Below are experts of layer 5 (counted from 0) of a mixture-of-experts language model. Rows are named router (the router's row for the expert), gate (a neuron's input weights, with its number), up (a neuron's input weights, with its number), down (a neuron's output weights, with its number) and show model dimensions 0-255. Each number is 128 + 24 x the weight over its row's rms, rounded and kept within 0 to 255. Numbers have three digits each.
Before each expert's rows: "comes after" lists some tokens at least twice as common just before its tokens as in all text. This comes from a sample of Wikipedia text that the model never trained on. Tokens count by the router's weight.

# expert 0
comes after: ".", "3", "4", "8", "2", "7"
router:160120155142076096153117112124152154131118161165153136129130140098161145143149142180097125127100136125116098139141134157156134147144131102159135093149149135152132099114136149106114172097146110120135102110107076147142152075105112137106117166142161104115096124097128141112107123158082164129110108135142114141112211115111167107138131145148148153148152119132118117127160102112128105181145170095129154122140096130123149133113141141129147157111103140132141123100141138164111131139116154122120090148162114153189124109113117090111121118149103114113162115161162111153142097135113137124144163144129139153135117143098079097187142128107081122105140104102119099176135121113111097112156112115181094142104172136105088132161126136109157155108109123097135087180143113135127085135146077
gate0:143143137125160155145111127076109139144146127122096141147141136135150164102125088110111123118132158134117130162150099103122143193139092115105140128124160137132155121135136172148169148124088091128170125104109146101109151149111143158142152102120128162150126144108128161117096171129107084137135114191139114126162134099149117142145063116095149145136146133151138157081137154102095104125170154095133149148157156054146129145107132198160139137102091126128137108156148117139095132140130174115094135128126121113119162148115098114123074117179148135155135081125110122102123097140135120120139123138103124101087119167135104124130109114100121098097075086114145138134136142127131097089119124108135092158091118131102119151147115119146140088116133125142102129100111121150084133115073164
up0:091088146113172097122133103127114160131147131084153179107122147126092129149144162142137117133110133109136095153125099161113114142133082104098191149139147105149105160136139112126079118107126120111131115133106112135121121119156111162158122151113168136150138125121128087079123114094147163088136115135161147149134086147117072118116085103151135163118164143130120120146123169154203090141106144170133109112174102145133131107136158151128147168091095095137125120138149130133138102153115090117138124136124077125085117112106138124172118134122135162127143140161146134135131122142107119109130082145134150077147112141166186109122128151090161147150141163119115104145155128119155101140122157172154114121121131083108102127158156101131114135138091140147158147101126150124095107180159104
down0:119109093115124117140106105126077137134176103102146132139146116115110148103174152152103161132165155079130145118150112112115132177152147100130123114121110145199156104094131138138127119119084126145153142076085138113144126180099100105144100130142148076169118120147116107141167109122105116129120096164131161131161124137133092161103144177160153136094156117106139105125096128135179154178109113154097121155154113132093122205117125147108108074099127104142129122122113129149118158117135145121144158111159160122163134156121153116130147117109131147141151111126165153137140151093118099124155111129141109122136114088151124105130093157117145115123103142125130145158128164068134091130129063131121125185124135140123135127167131105147099164108132127131124154110125165150140094137146157
gate1:120112146098120103204120132097100105099098150108134099145121102106146172131185097159082154117126153138137106153113127162129116095137131121151112149138104124113114101129132134183137145130149093153144142122125168118152123149119137121125120127110125169176124102103132095120134135099165113066113152125150140120108108110107169125125175142120174113105135120104090122091121063174079111149158155135138118136130111181097127152098175162124141154153093158153136127110153148146161121153117159119120139115131133118147121093129144133097110117102132137143153083165098111143109157122152164123107132154165185105133099165149152144111160146133168120106158091146144121116090134161142179095130112104141123131117133091129140172159101097097095136119110106118127111126137151121116109118116114
up1:113113114102120144182109144124115131118164137111143114098130154092173094116131131101135075132114107150172100132113151140125156067143147122173139139147076154150109122096096110139118125125133154136147140161159115145111121077115104166116126142107117115158096132053132164134129119138127158099102122126115156099115103120140141113128157137119167101151133103122096102144120163121087143104097121139141122203170163129163106115086113123152115154134135108112091112137127167124135135127136152178137128138115130142133158099148113156145144121096140160120156116152142097139102114136136152135156135132124162119102083110118139111128147117124100118146129058148162150159098129158113176099131166087145140089103133102108154150111146163097110117089094107129136087164154081146131156130108123
down1:145128120152135096096099123149130170126118107156133087126144139108146126169060138089104103128113108118125104124139145144093134127110126148102172148148087111134137136151131156105103112145164133110098098138134140134103158090119108119151140112112137137127166151113113108125116160160130151142147136094142112087118154138099114116124086152160121097147113103130161134111151157106123111124138093137093155110153113132133156091139126134128157114161140121124136156102197115121097141148118107136169160142090146093118138148147130143123107069146111127152139108134127086144096115103112105095126145112099179159110116135110108142120055103136105166129124167141171168152158157118165130070139108126146085157167129143154165147152163088141120092161154141084126125129182147136117117090159099
gate2:164124132134158069171116144146114112131125126124194150112124160103095138119159172121168132137163127106118123128118125135151124143124119125130126105104116169117153133103133128105105133114171161148140192148142123181129176161105106139126107141131073098127117090094131142148159158128108147116110116176164103103132138158144100125143121131171173107149168101136115151157146116113134127135113096122126169173126106120074141102180122121132148147123092146171107106085151125125126090098126131148145094118129114135110134143143123105098111108113139136104170128137140158122125112132135173113114184132169121124096126096135130093155140090152103124099116117099106136164133060094160104156132117132159166195133106105114149114144115143144139138111136129145111081097139119144112100151106136
up2:126144141140120102167092138115094116141152109145127172130125120126107145129109112161141093121092129136128122171131131105138126149131131179133133114144133113165162089072149149150074134140115139163104137145104093147060132115101093156120110155127151132174153114109118125147097166149095084165152156152165128134131159113116126105119127152149180108122132151099118150122184134152106150149105112110096133136170138117115100145129159157113118126123156146144111139128154119143128137139136128122143129138067143126125111116150115129142136115129107092149110130103142091118081150150131116168140147177096100171142120194123170141082143100140101133107121179116132144119135106164152119123155108133186145140143088154110173089102148130104134117110087133163109171102096170106132131161138139
down2:132169140136146150153122093104112153112128141151136124158126099106141104122106126117142122116120122165182139177133122095105149112135168147106099140121125150103128068147118115121133142138099133093147109116136188144130100136179158121127108067091149160173130130148099119095148136133148142153172138128046090132156126123164155128128086135099103118096110100139153110150131167123113144107109100133161089106092140113120107133130119119137137079129149111074122107129125117123147110124147148157123131136142130154113121140128130097146122105136169146180102119161117114084115141140152149143121132130104134158109101114124142157154109183097126105160152150123172118091133148087147098155164129090108157112122185126164105117145119119107162094097116122100183157129102140131114142120172106
gate3:113105153146128139087146150155108165101093152117152140119097129108120134148146172142142161114143140111161144111109101118159130157122104134102122094154128135142084133134130123108100147121143082119144105077123160143102131102112079155096090121078130125184115103089132116150142147140185145159141134138149125139141116136095117154110091169140125142132149130160134153176133126108140142169160187120148176125133087109121139111122155173210096121158118138126122134146118105132128112129112124151164127102134167152130181129098122094155146117123142114110161124134146118143095162190130106130099124129141135098102137166098126098165129156101115112111120110119102117127104152130117057137155132142158130155129163159103153148159093155106127169079129115118094101118133131118143125127146136
up3:136171184139117146127164177134203119108123102143098136093091150140089158147114112148091154121172146143143165157100120133133142148102135163133144097175116104138103127097136109152125096133134087097130135107111155114111141148140108135141138109150150126165158141121121142126110112121143119111127140081122078143133133128128154129118107134123139133131130170105115144131068139143112132121171142180133158120139133124137119126110108124138119120090123134100151140129134178114139125128159126096130105127111151150116161124145130138124127140114129103101131076133135097111104123097125141134112123147170133095124155154130137053174110141136125137157123132127094060106138173117055062088178071146134147095129146150163127150126117164116126152091125125135130146131139147163118108151168172
down3:122146155111121108091163165135095146189070073132168080114104153120142104160161128135129113150142146097130128166150132134145152132099096159140147144088163121097141150136117106149100132091104127116103099131166079146154126116102148140150095150097091109114095153118163081148117172096142127132145159125156145092104128155103115136184099154120126127081093160112112124094118148104122135110091152171109140137138127138130105115137106132129092147096131147143156110076102153145091166131162126149124120140129091162145105117133074115088119110177070141099155126129114136105099077141124121108134119162133130114086124117127156078100132154077111150149123139101125128113126124127117123130139131116132148174155130144125103145125129124185137126118123126111140129101121097116141124118147117
gate4:121149148143099114156125134146142160127131116138146110134145130101108103128118144134127124152116139104132150107142150113154142137119117141116102096204126143114111151085146148130138150107130107136145123129112147126082103150101134087106120115100099140135140115103146124087151132112119134130114105147136158099126114097107153086121178139178127104169114137123099127111149139133166121121112142109094147080155146153110105081138188123169148129162097129129129112111102112128134163095139140106088114126095144128144083152154094143137147130101122083101143105119126137127111047146087121172129124096184123110103095130151119153095109147139150161086142146126121098142118104113130093127166130090109085145091140117066114144151085090083113138174159113118123178143122089141119101168108155
up4:072101124177147152127091137108132124148089120110120114139139141147143114090137168134117146182106126132121139117112130154098129163112153106177160098170117114084137150111100140127151112118152098103141114093093152160122097156146114097083107101114117147164128112144095147110140112127131089069125126148137140135120133127152149120140156156183130135114120149150107090114118164153139153086138118129102113098106134135142137174086152143080147138101107157096102187126172177112115116140116144083146117157108130157128119131140111119154132155172149115114106115080128115146082127127108146126113128111145136085136143109119141148108089123174135099102152074125123111095119170122112130095116114115127185145102109158129156086137095098092137128124150129103125169136123159100126114143099114
down4:095148160126128121141091108144104106147135104111158126133126114121109097091150105122125082115133114136132110136147118118153137087144146111108164067138130072096151130095106101125142141099135096118132103081121099170098174131116168118122143147125175130169080087122087177115095141133108183119091126151108179161123124130128111061129131114177111111140126083131141149106095137112118123116138151168110119093160149134091131131109119077139111122119136142132162157170144106110136101159111155129143086106090134124122126128120083166076139120097119167128115110095139125134143119088163137134172115118151135151096131159101094161132123127108121127176151086147120127138145123134126114143147149116106141107115122145124154156117110169149163114131135100109111139134139097193100137154130130
gate5:127136132151147132104142102129120127147132153157121159098152150108126131144141184128132111152133147153142113159102098094130127095117127123161087093151123098140133104094114133079116116146147104101107115057113097100111146156108144121134143146133136167132115119107133112153180102130117134157128137177142097118096193106127149127132128136137160097155142123125119130136115095106128124159133124149151143113135150092091107075107128110136148153114175112127144086128093186115142162193136118126112090118133146136123117133147067156103138105110131083120141201121152100164080103125158118138127142105093102166176099151114109108133117113129149084105113138069121094122122107128103104158097106136113107144097139137157144178127153122125116161121149106118144135130133092114152112100164114
up5:127100142145143120126115107146137140106091147103155151115128157121128151097153159136111124147109167114070118117136096118156156109155109147058154136109138127118133068141150136128165158150119161124158141133128148141116099152119116140124129119109063104152147103137160130113194097152105101137146171152147168113094128124119119090103073178167172140122106144107156154168103151123110145100111131135159113137124115148164122143122126122117122172072133125160094124128162108140093093126116093126133131166114103148093120126120134104099131112114099094147099112143149084167149065118120110108115061106126112166135143099121172113153134129134173123114146134128134077112113113114128132126080129128169132123089132114114128177133123100140132155147148118126171107118129116097113136122141131
down5:122112147137125150143130120155113175118095142107144100178138138170137160117116100106114114117114121097151153115118140142141136115154115106144112139145091107110148130155175073118129180120106088117155094131122112165131146137109127145115093182078117114156130177118098061109083095104135123142107106066142104157154121150126164112153102099130137131125121128126140130145095112117110153139109174103111151103146103133173157130144102154130124113115113145139144121120136134187103149149155148101125118116137110093083104133113115109146108097121113154176138144131087127097133117182157141128145152157135129170110114119163097126155113078075158101101140112131087127118122131141088128101179157102157093135142149072126093135135124109156142133160152116129136161155133146134148150130150115
gate6:161152146141125141160135138112097144155099117113157127119145133109175137141081141119133142117109139139099100183144135140100154131105144144173123131136115139113134101101122104104145132091153147170147107158086135119103170101127122153081099186125101067121183103092123192146166105143178146110131151096146071137118103116152153146148154141175137111131111096179107138125092106106134117097155130157096131132118121125148122137135130149159139121155104166120155165133103136103139137158140113139177165144139105127097180125140081168133089119134099120129164102117124096109133117122175109139148129174134145126136145164167136134133093173104116104135111118131105130112123119120100113131095103090074130107163125146098125135115141129140137140108113144126170112157139118087136116126146128
up6:142115139115119101131104124156135114096119135092171120155121121144193171096103141159106118154129125123147140147115112178130117120120145155132170144117163108115152129151109133130154142123107120097112141085125134116177129161102129130100136123134069144182089128120147139136145104143148160133146110111145160108128158126146152130114158089105072144124139139167134071111181090110128149120144156123161138136105095133145119099111150182084179193158139123167099104109103080116142174097142145124113123113113095124134121135141138116088122119132137158119150110143088163167146119096141126134171067137112127121115138109129103164131116153116108140167120138118145167111130156142123171126135149116169164133153144096135132145109117166194122124132108135135137082128094123118138142113154138
down6:148133182110167088094144095171138164112139097142083126142077133119151152137134117139138163153127126134132161118112181128097148099103153145109166131147080137096124086133125153156111098138108176130128154127160178143131111166121095126147135128131105196153098132160121128108128140099130169107148121129153124141199157127160132092124146121105134114132099090130154123104123182086109100107149107112139161068114164134134121109135113127132105139122092136121107192104117098121119099100143156102092128117133092099145139125148110133117133129147146126101082087126090145124160138112126149099161089146118114122103148132108142137138119108142126123172122115122161085127131117107137126108112125117150120142162120114160154100127134144153074135139115132111134073159084139163133114122105145
gate7:142148158100109130155124177176137108164170121128150129126112089102100115128147119135101087140111131098118137211179120129116123137142081134117136110145169143119123112112130164096123125161136124115165119134084137137117068140142134143107116110151135130097120108106152152095136093126076125139099184106110130071153131113134117117169111141154100175126103150131116127141122124123145140112154153142101122134120115091128113134111117093098116170140114122130110116110136149154103136125180169112138123118138101145127135160117103184121161113141110139144136146175134110127144121185128112127141142127121138126170139174139153113133102149130124104064137107115163094111069127146105152130120132156089108134087166110094100162088081143124114098128104128105118077133117104134103159152158117
up7:154127099082156165166130148145173064128150130133092177118129115122113100138155156171103110120130154121139129171129139143099109121168149123130132127115158119128121121111113093102159130137159092121155121108109136142102132105129105113064134103120121118161137128124136146067118142128104100138101154109107148152154121107102119168128107084096145129117146114099098135157096126148069122145138126110117189165092089121149093139087154100141131163131111171136117110106138160152135077078153174143134132158120139133088139171154116157146138093160144139159128118139127092121164077102117130149138150137118101146156142121132147129125128112138159118077125144101131124142134127129123102133142137136096140180079122089086117154158095142122111109130101135139116123165178076137113140133131126
down7:100144141116140108162135152132095155114181091129128113109127095132134118169143169132114123100146128160192138102117140143137130046136099124123170130129141104142123139141110120144138135122135141114126194097114136160143115136118163101134132105104135111163153101084131109135132153134153133138121125088122119109121149129140083100131133127084150147163105126103077120135108147113157121161099150162102165076121140085119112110093157130073112164144139171094135135138138134099155113111132150144117102131077141137073130113117149143066126163135144145123150097101100141146107128107142123131152140136123132123110184149086141112135162143127161105108076117156152132105096110121148119104101155148106125124118087165083140103118163076110106152126151110117153115144088111099096152123134145